From a checkpoint of a small mixture-of-experts model trained on Wikipedia: 4 picks a token, a sigmoid router.
Below are experts of layer 8 (counted from 0) of a mixture-of-experts language model. Rows are named router (the router's row for the expert), gate (a neuron's input weights, with its number), up (a neuron's input weights, with its number), down (a neuron's output weights, with its number) and show model dimensions 0-191. Each number is 500 + 40 x the weight over its row's rms, rounded and kept within 0 to 999. Numbers have three digits each.
After each expert's rows: a language model's description of what the expert responds to. This comes from a sample of Wikipedia text that the model never trained on.

# expert 24
router:524535484460476523480465496499456523476464486506448503486494507522530525476490599522537500455483518528471518492489544576545541483492527522507463485503552505502363555549531510478572532505444472548467470501461477521528535519596506506481515477590527467459457484504550510610507545478497574559446520479517561483501547552443481553548487450503518495526465471495469522488427437474522469462469499543493463479391567475473519539541436460483492537563429574484499552542523480467595495533469516511501476508492468409439478475535587482544512537434531552491444594450523494523482482493472482516
gate5:467531496522376470583420570504483470501516438580481527494503494501519514513555495467497483495437457496495521547498440524448484454568483497493540472465580508507454464495568500548598547477578544497407472459538500472509447504545492464560516452449467523546457432518483486508582451492454470496528493540522491578566507519506415487479453505467520475514514505551493596540554512518458495462514560463524468504470493521493483450551552461549458488540535498567479504575530427449459461526491496464468519494482502479512499502530503437531526472558559561440538474516529466500516533514565556440
up5:514507473460458482487542432501474495514562494528484492499436467519545437507485481435518500483475621574548575548534486514491504455515413493504507544426537510522551464459451483508571507411504500535497494478506480400526513480522488545507427485475483499516438543494404434571541525489488542462600611518455476560504505440534527489565494546488525510525463516495453522461512446459460488523491495484430509506506537503500491451508548478550512482454490496546492507467517460448528480563517566497466517556500498538532540526510524547531544518593520443480583466490532532459439525561574535459
down5:534496514507459506568532510474499414561563498470491487511488409543478506553458530520454476459557479445460512530481512517557488539494493552463460508586495500439443507496545519432516561550443472504543555450462450446493504519560501430460528571512501447479563476494563568524506525581457524458485513383445531523485504514463443509564483461512520509455488522529504458550504466559592442532510473531563498485417485493533455539539488588537539536515447514432451505508491528517567506473470499492506458551443513477509532486553539515463460535464505493486522495438427487450518522491489406538
Single first letters of words, often lowercase or after a hyphen, such as g in sun-god or grossed, w, f.

# expert 36
router:497529525436469499457485475440459547519490507513465507555530501508547542483517590482527514484431512506500538565437550518535484513473530564510463511509551463525379553524544496468538520460476464562456500479442490507516495469585498518539491498533545490527494458523531507518498501559469562540458532448534562472523497556424433574549478456486545510540458484543421505491444483507573456428449474547516482498377544498468514526554436491541507502539535532463461539531520460441563487498429543526486417561530466446456520559543593508501474476479505546509469510456565443497482460479493519519
gate4:461569508517495498512487585463526511553492480475553469476463514478538545499520567550487534521511493548505463501492524488476410560455536558553527424508483455537450493497558491530465474468524585473420540563526452454587525530534449556535496461544501453497482462434474548527508572532481505455508480445540492532436502512479485533469430559488526488553536496500436450408500496532501517493397563527500499466469415500529407537493473503523472461490534548529494535481432502468509530456468538509509505504583445483497496468502598495492435543473432490485500514527485436473527505388490516548
up4:436443460517514435579557547591552476564521463444450511481490480504501544433561439507491466526437452473495420502497512526474482527479473458449543505483506550462540495506482424459537538435490512509440507548450485509510461593547414478563513538456565534486537471554510448497492527538574471440518508435522486549467478491467498509452498469541488428480464522470438464465531466474464453470392456491477483486469452506523417522484490454516468593523494520514482498557433418506495502530474523489485453478537529540512503516529479478471525485494485473567506451447544492543489385539516482515
down4:485466463437492462508518433520514505462547505503513497538478508460505532448486468554527518486446483484451518586433472524473447466551459478471564514468443456525442486527538509461538545514475555453533503525524514555428501476488531468529545489478481436461506502536501467464429480529527543506483490485522473493558487566483508534468610544467540525479521500495448473472472505524471484428448487489567556519462477438474463597517498431522518548461439503438458489487550483567507450551602532513483447565529494597456483509547445495479504496570429481531572432562505559550490588454504529549
Capital first letters of names, often in tables or after paragraph breaks, such as W in Red Wings, G, H.

# expert 18
router:533484482489515543459466503550525462457494557546427456530561499425514494496553460496531427580452445517438536512524483538530490433509503471532453521504554485450455443535461523502563402539472504530424521432484496490532467494507555557520579520486540492539543457511480462480489452501496406492505467517462440544502493477477467455449460494432532547446499526494539492455505452568451545535469504566472525511506471449550536554549421504548544524477531460490502490457581499499471498441512522529451527436426523504454612489492539568519508557386506517489475472539498517448529475506476508506
gate0:542488450544469440547523498421486510552526544460428602553512438490503449450479462484502511423540531545491551542561494483451444539517595502519446531530471564435463512446500527453472485517521498454509506517492486483516442507508416553476535551464461515458511441484450511565526506504483526514498552505443527520497477506527425526557471464523576490514511509515520576414508449573549543482508525502467544452477442460494548484475454455469471462511545522534464431486497533533490487555553515535511523541554476442529550483476535535498545517451516568557551464436463494568417412486499510501
up0:553504564459458514533487480495454467541461531530506504507491529500543574568428539537566477452541553529531513515439458445499565445463484532467467520596518437535491508506504520441549518534442494437598481551546465486508519518537490474506486466581519573566430489446496491480507582575479456508510470486445505515483416474496500595488539482445465509456505567490554521460475562547514465542473551452541500507468494559459493485496513526449516471462534460472395499404464537480519477468504524476491458477532526479511522516495515447459542475538492453452465529458563545507479577476501536565
down0:508481462521556459538531498530495464506493433492500526487441491497485465431481518463381470515521469512482490475456481488527579484545414472506515486444474492508493474490515519484455478476450581462471471502489510434530415479558551549532550480549532464416436409512557498503516498515481442445484502578529515523587572489476468489543536470563501480489551514472477493520493472490482525450527507503500409519504550423530443516505553516496453513460469529439453467540508470559495541548549519524554508514475572505577538489522518507561480499539484547452590508533467369472515496480536570434
Prepositions and time connectives that open a phrase before an article or possessive, such as in, of, after, during, via.

# expert 41
router:472541540497503511520489453509500456437483539531557476535553499528517519494502506499487479458499505458569564512514386423519533541457521496533498504473532539486430508519543522489458473526460518489434535450428404613452510490519506551461501433563560474509505585467529456511536508525495497503422475457491574505538510481539560553470437534496480527538432518446479544491500509524538392494527423464480529463441552438516527499505485483532561506498567484500479493533481429511543409457443530545540492561492469417481505508485571521497528448489487453487557591471510483480519546509524552500
gate1:409522483480499490477553504533445541460423559488491530477532531530400503564488496488491523440538530526537520488555604454463532434507515457510424498443527485577531563492535396426494528544487427468466493490508424481487500483511485532513490505455475453523455526456514558501587421498536482497539410526492495506528552417471589538473455522581456475488485544474479421426509528502430509524466517498490506430481496532560509515523483508578481495535586494513525469494441490535450488502514518471505485501504562494471470558567470518469527514504480526474429455478553461453524514512518486487
up1:527525516536472486468499439460538491472536421514438421452512492517507528530518418470548496508525485571522457448512556473500499556499569492540478528529509506546422459581482551500596512516523578494476443487467557403528557455559485471505495474551505450455524421450551458545458491457519496488418491569532518560518566517521413490551516467503517517517501500486489508517497442440478472491542532567523522490498450607503553544478428545494498478481455532525532461553515538447531555461539555493476489473500450533497477448494505541565507510564504476469484473405508503561495465511450524448
down1:520560489552476573464490495468472538538527481496523519496601478519549502457460531516454518534509500505561576501581501424447498466507543511512541510525509505516576489547496571504513483494510527476541485492517504488507466503473440486455424478477565566490495478535472495481471477502480549470438572481521537453545463458505498507531539493484522507503546477517586453428525557528501475463498515535528489500543507519405584503496571508486578496443526453557467470445497404529565450538502565476537418377497543444413469529541517514446496524498534521516478529562477508483460437522544585447
Past participles and passive verbs after was/were, e.g. used, injured, published, held, based, replaced, announced.

# expert 52
router:537504472525539381486603518507608504452557468529548484434510488487506427503531520500522524469491441560534532478479461442436491503589500406460520484561491472535518441437556500424470480476545449491493559535485462472509540497498543479479530535462532510472530454480542514501562509455548494483483548492490443459465511443551459550553428524544469529508490574419558469541470505536504475594437459509532463476516537509510489507459450486526477551573471499441510418469535497472476544503463531545443527483523529517519530524430481486457496455427474519514511454515497527489484476502432457445
gate0:469536449504412510528550523506529490441490536505525515435534505543491437462473455525526473513509452492472512542559541456459518435467503495526493471542450497507476430491517423518571465454515494504500531492458531449552522546506475555530511501498513534446455537493505502600484492476478450422540494495435506406521454538543502559482461464552488490529529464546445511487479457531400492515460486517473492492420478429504448492562441553417483509472504490552588501518566551496471491498564593420492501487556467480501468506478448435461465397503466486404481471502449545470491483543495513440
up0:440466482546452464475497547504524549471430427495471529497539504505541540435520516504503401506555468426516444476472457487513467455442506565481488546492464429564505550508493502463522509440481492500596527485510530541420471462507472492507544552502495538479462436556456508492502499540582450492510497497478450503516465482486471457509495524461528438495623506510393421437494508515491437455499542521414523528502505445573576473486586537522489524503500484473549460469445509536486507429530431473551496535485530511461519495501510515455484510476432506573538507430482492580435498554477471504
down0:572543508542437533553584514449510476471511493493428413499535457464503473481519466503517514422520475575474513476519419450481465524477432470478500584431530414552511557498512490518527575554496521562500492520502476539518495440460463443516507474493503426533581501410445533435554480534566521486550465503499607520557534449534451518495549528528471474515538471489460479534474456539484507522511441551537489462440500474461502508491496444513513512558536481551485448526542579523518560502500456484438550459530525539536530457454541538480468480539477511538449495491464484426441471461569503482
Content verbs and verb stems after a subject or to, such as became, found, may, say-ing, impro-ve, plus the noun fact.

# expert 55
router:579535525480499409476596527520562469462552493570501487422545487579513450492481521526577497491526527491555496548476469454412449562502466458452483498509487446502533456426478561476505523466522498488468547472523525491504501526491551453484485498422502497506528445502594480477535536463513506468483476479462488491508454427547520486495462504546512468581507564475533421537535549508544488542453479447512571482534531472486496493529481457525514550597473541457566416513479437476543509499468441514424499528506521538521529520466488506516553464443420519543539493451495582579467504531443516452
gate0:544458485420478490481516480516557505469505457413531427536567539498452528486489551472480502513491557522483446448541463470393497519494549521492510544507572516525425482526549523528424495556449456553501499523530507427551513543462528515524507466465478598449472498490551518549487510531538452443459515514540502517541414500553536558465475510463529534511548481510538447525526574418492500546509517554468505501497484491480433519458570437445466510490568472578555534473512536471476536475557488550397432513504432503505457526493484523487424453574471541498509537519510479538555490561503501549
up0:552512502535515473485366476513511514443515530538519526465508515512504402458527480547479490544497510493525510523633508432530538518472469458529556524533520491520580532440443475503493502473420518452444515500482462487503570457429501498473488503519414494467551531503474529420512525475511489550437520469500488518487488531524420548443537435514452488450428510539500446434458461485542463478469555461499442492478434546547506448541438503511521543490500527493461546539506498505466573524447587424529570480446510445539531475522484525426535536474520534508513501506446513525496451450572445489
down0:465497495518496479537491489433418535503496535450492506544464445486510531504507517491496507577522455418459512466435602535516487486507471534479493429513494575523495518478437483531459532609499542477468505475495476494492498451455476571482499470466525538598470459482509508536528506428513510493521540549501563524484477517510588442515468449572537528503458497508586531464521514513527521439477456467506425522624529526511544474542526509518454492458511515617543543509525511518476489471581492508550506494554493453433504544498523494545444609456551490451498554518474547480484551540557467560
Verb stems before -ed or -ing endings, such as develop, found, install-ed, prevent-ing, and -row in undergrowth and outgrowth.

# expert 14
router:558494464566446499497452491513503514517569534485530444585557551460501565464504451460476547554521516525494433515510529523514555365464511466456505488481482528500439486509443528464530455553525515571501482555478543478473490536421539503498492454585486464513438492513464481547473460621565429433480451518533518570428488508489522539489435565510528581431524500568477471493517481501468546553504540538546531518562464524574493496466498486489542543505531470529467501476466551542387471482547518532476461448435565487504454493486463507505445560475506516493473471496491487474461514507499487506
gate0:460439475556461487508576525477551564502510460471510462460468486525507508535598527537508584475529526478557533523572530508518500531438618461467509592509453485518428477493500510512492501502539526557462530495495539497536514490510430556562526494442553492554437535529476440486481544494509518514498489442451557447513548507424411487491469528567513551540464510454530453530498537542529561486489426546491499512558571445551502518477434523480494495529546447587490529453483437472439485524433474537524452462542505469494504519510466477478476432483539523400518473458494491495463481443492557451
up0:514506474497454438536496470440500465558486554529465473498494560513439539508568517488456518496498547421507458449520491482478443460552561509536417453519416476510499469498452502525484512560477481485465463435446493454464533436528574551507510500509530460511559499454581508553518545550494520495448393480519520473486467470538505399580514535552525576459505509501529475480491501531506531466485479546420513560485559476505512462518443549511570500468464456448531490467571453472549509506491547558483544533542462518562564512500444429516530594544489454516457440459485480535459545548458488528
down0:502506509567533556495415524495573463545463480444452561452496472485530537396487479429416459533476535463496555492495487508470510524489539500556433536512471536558558444447476548512459449471471500497488431467393492513496419471488525441540454496569422515470513545453459504544478467507488474581466471468482477540534474384492476474509574492451457490414538518486471524539397544480510509496456520514434496516533543463503473431453487549485466508550533525543497501472517505513513483552458432473490499434484514533506529586481498503436444532510482547509472487519512504444512510554450502500
Prepositions and infinitive to after nouns or verbs, such as to, of, in, for, by, with, from, about, towards.

# expert 38
router:454461544443518478399504467490506456496447471510508510533479490530559532502507516470480456523522490496507526466534442414509532512475540516514413447452517507456430497485582505472484485488496545511532469433418465546485532474521492514527504484525521465494478562457483435486516508468473533525497548553523547462544514489495518532522533451487488438488453483468470586502482538449526387418504463522590485480374540481475530547496499506529421492508506555501512539560570464519511482505477515512579552525480408451522495497523620515570522463409480477463451512403505495477533523512525512537
gate1:494450487469490526527523532458511460553543526439466493511447436523509529559511529490527469528491531495568458525428466478532492593520482443557503505487546562503522473426504461463460463546520534525442581435434513454521518503554544512460499465511470520426505486533541525518367445488550501541503446444533531521546445474501557472498545430542487546490477496524484518536483432509540452498508489473527507550492469544538436496517473632549471575437467483540500562526481576497536483436569528508584503511503545452495497470488449509425526501575511535468493554454441473484464510506505506500
up1:477497488540533476478491508455453460474535503505504475468483519458512473527485514506562501509596489523512512533508499471474468530521555548456584555501453481519453564580459605550466476452436544571508562543474485535471460604478503520517547525585485540434440540507493481483463493399435535446449528483457504426486507482514484512465529445441552494481500453502452493468490478534461418554474533604471478518583534533507543465480523501464434465505486494467576494575471556436444531515529523495446556513458459499543537513496506548470503497469553483520513528550506512481444517532518407484
down1:488464498517521515531505475500487460516502522538441465479516471552522477464487524465483355463564428469492522526483540483580494528527474445429526496523484576530609525516431472501535491593545542530516506526572574487567494502472543453526464426429412493481538579531522504455475516487535516470514449481539525526519513518542567484468492451560444468471552500467561473479468498539534469474509465473573484516447482525482556531551534435480522452534533513492485459482557480519492478514490564538518523479592430571527499522509479479507498516499459546430406460497500509499475502577534461450
Past participles and verb endings, often before by or in, such as published, held, released, deprived, captured, launched.